Below are experts of layer 4 (counted from 0) of a mixture-of-experts language model. Rows are named router (the router's row for the expert), gate (a neuron's input weights, with its number), up (a neuron's input weights, with its number), down (a neuron's output weights, with its number) and show model dimensions 0-191. Each number is 500 + 40 x the weight over its row's rms, rounded and kept within 0 to 999. Numbers have three digits each.
Before each expert's rows: a language model's description of what the expert responds to. This comes from a sample of Wikipedia text that the model never trained on.

# expert 23
Words like the, total, financial and future in business, transfer or market prose, such as "at the end of the season" or "$".
router:459469489483450541469553450462411513447544458544545466551550473443498466453458541435462542543458546480537436451535454477463544558530461454436464501536541460502524532544519465548452456454451562451536462540449473458506524499443557547493520555504479536550484466461518548489561470457525464512463546458540462472537506503524461491444532532528538475542532517454473470542530454546547455454512581441455530483522536542448524533472458545488493443478532527548481460453464542550464551553541550543547541540531550453451550538531532478508472484461469463541497469525566435459467468444460473441
gate0:503454405471440506534518461488516540491503518556479514535465496529537501503527596514512518472501549525547455509486468499507537492520466544503565447522491482493562563579546480578486478429529520428520434483410486505518514515514514524510450464444456549516506518497502530414538492480523536602444530478536461453533543450493459476513538537523534394540534478408500437609510427517554497472571522462507484547535577526442504465474491534528561455442503451517470492462529517552510530495520490528548543537541486519488499538499527381474474475512486507561477497514533443454480484465453452464
up0:501441466438411536543581492402499535483516461524497424541553484465538518466550532525450486511541516523555492516530476493483536540544459521480494457498545440535523593529512468597491429432512545501511412514481489549518554489463494501483506501469460531479499449495485531466565492438526544531468523535545488454507625455475511487542500473518513419544501521397488468570506481529552490477539506442520563495601528470482516509438489500550528497487485448500492510507481523481476526543519483501554546507568484471494553601580504435455493497449455469505533503514466519436438478456514478471
down0:500575537508502488499503525539548492448519490430431530498403461473480525480559518440544533523524498522490449505484515543504533440454476487570450445481519535492455461560472471431446496556515491445503461508499445456511426458484533458523525513557521496478491536554406480511506476469529457408492467490518531500465468491549506440536430494505552482467509482501481502460491446493512565489449574513502403568468448556500465463516483498583554407569545506498550515495508555569564488493474509489452568504553473474444594435438483553562519473484509521487534522495535479548502492447576514478

# expert 62
Number, percentage and score pieces in statistical tables, e.g. 35.5-5%, 10–14-3, 5,000, plus some name fragments.
router:470478496490447543481559449466401506442537455536547459549550474446496470450460542433459541545455548478531434447536450475458543557525459458436474492531540455505522528551513460551455462447457560452533445532447463471507521509447563543492526557496476540552481470459520539494566468451524467518458546468541463470529506496514455488447539528531540472543531518452480468542521471541551459460511578438450529490525534542461529540468450544490491430479531533551488475456469542543462549556537548545550538543535550455438543537509527476516478493461467459541516471517562429455469473440476487438
gate0:475465527508432561561473506488423494413530506558492461540573428556443482481475567399497558514593546430464461452526473534492478569512490536501536519507474457493496478531560471522446524443534498523500473471394481547473537475496494422501567454495516539537536457478538552621551477508490476512478514484546496477587498533531528496538503496481500531555557483504489448535444498471553426432535480487444493462560482467464507475496455533452529489445510546453437508479502542514484562460556471473513521505490501500541475576576490436534521503428488517534555504517500451503496537486487529527
up0:453458498520384541561487525470433499437521451558469474577562401528441459506509588411529576510561558468520451493550468511522502579511483515499506582513478493491490501510555513510492529405549532537482495502423471520500514462467517453510572514465523520540494487515508512595521504495491478506453485463558484459562522527515491481547524484471502494565569471493478415538486509473577429430547477496446457452514498489454511507437484480457533511491523523465430478462482509524456547463552449501514532483518520504528471558615501470523520499456455506550512489529535415504460538484495510511
down0:551419474521429556512503451477470513540456473511496552494424556595523508532453483485488545464459513483503534546560448540499498499557502455512490486554455420596471548459473474556529497530540541530484504475466500574578544488460441452484518432507427441509493533459454473520492552480454505433536462505516466516512515510577483544512580474527483590482461486472495518444418471488545462451512461503527451492487502497527546492417476531522506495430457507486406555489542551534468491604473517511548530484497496582529440484540510541479487487446564537477514490480498506458475493580508546505

# expert 6
Prepositions after verbs or institutions in biographies, naming places, schools or date spans: from 1950, at University, in, during.
router:463491461484423540436533482421475527482526456512539430575512425493438457477430540509510532534535503518508497519548458465443540496507464475466534435508572465443560493555560456550454486484507498492467450513491540480512557483503501495492537554481420570568463481461544502453502448494501487533456541501534471491542538546502468464513582513510493513566551486478460447532590477559582476464523484496438532464530570561473509529523497503455487462457535513543475446439491569483471523494517570517530530512592561495479541535551558515457430467482432441505497491532556443463479462495439469460
gate1:559509415534530498504516487516476484507464483505494563495483481427491496499532507523511561506474452543525527496514526583561512499496511530487464436492477482526510482476475510523448396491516539475516526485505505535475512454436459555479565463473559495443589537498438484567538495450505490521474387479529500516424504505507496520502506445577485505480458562511600500568433446600504511456472494476473508474513498470502422556519522496515495478604480582446535571529527545530538532506491432513502463470482473443499509518414518396447528469507493437554436496489493545508472607502513529491
up1:548528406535545481542509511518467517528438492504458502484488502513458494535512480518520561471482432570511532533487563606555485486487525547499507442468481464544509476479458516511478433497531534498498517476507508503469479431417447504497551463429560520463533504514425492549496518436476493519495408493553481531447494528551516506508506435526448527519474561521565501559435476558523538590514494522469517459452507481539462560512528491503444488549402579427566582520532533521549511476468400485497442472487506465534459503458511405462538451493457456521414484478523544540462552503499521517
down1:542488471429511484510520503552482517450464479524552517476543492487466443481473473491523512495525488416472575495505544483502484509451497500541545538527563453479513538522547517567477498505555478465501479495448486466537454492453531481424441537518475555506471517570456459477442493537536435463467524525524450500483493588528539587494511472560540477516488477551453553453461460501531498477582520431477480562437538556489475539443524481458511387477557521448538477526534505527542522497464526409540579529536514567497515527555520521467533465529450510368431508534487472552447561553492429490

# expert 24
Short consonant-heavy pieces inside uncommon surnames and place names, often in sports tables: Kl-ig-erman, W-ig-gins, Haw-kins, Tz-arfati.
router:497464491476444542474556438468436511439548480551549455553546468455506481439454541419459546552445545456524432444539444477458548553520451456433458492535540453495531525557498461558453471456443540441542465531451446491525514526467560540499519545497483537544488474469524529488564468454521466515461544461535451477528496498509445517438541523528538472537520528456473469525516468549560461455511583438447516495529539543457549534473455543519511435466532533549482473471473548556469547558539549538542538545534552443445548537480510484513484501465458461538483475512559472461469479442499495423
gate1:490521405473514574564499481472542537511496490478510470462474486416412525462536548581527497542535487526521481547542510540452431555538445488510489552505560577479513562534481450509467465438457553501505425510468464518525555507449544515378475493464474541537471460504507502529561459543525456450459533522555515443523544512586521463482485493577482500516550510466466453544504463487536441426546524491500483483579501509463429473512463533465477440516463526523517477514472530443525540508527516448506521521531484477442542534500473494521515517469495394465474470529509536602495518569445469564
up1:510527403477543560513536455476531541499538471502557495448503474439394519449512536577465469574529454548503446548548471518446462530515433468513474528519569560459526579544477469562465502468429502498558433525474448551494553496448538491408500492524452517525448481473498524527549454537562441454447506510531508435540516502551504462450507475528493496558536535515475481544489483490531421416532490491499512492568517521492418487457456516461505462539522480521501482533489541496514536507488555461510509541547480475461478483533458451530483507447465372507493487510496535558473491571486472593
down1:455455542510492490504484442533451494500555489484458448508518486534481479469474536479510548521506479442493490559516500426527529486498516502511504539492559443414537543579521493539510564441435551495517543515482509488553553538484535535563491475522477555546526464516484470468456448380492499516506572427522387589474511483496437536475514468543491463443525574460512549566548430552477512512488565484519520424559468563457449477486500465526452443520474484510486478490461528530491429515551539523508519543504473461528465529556528491555475465546403543515514493519493480461591453581472476449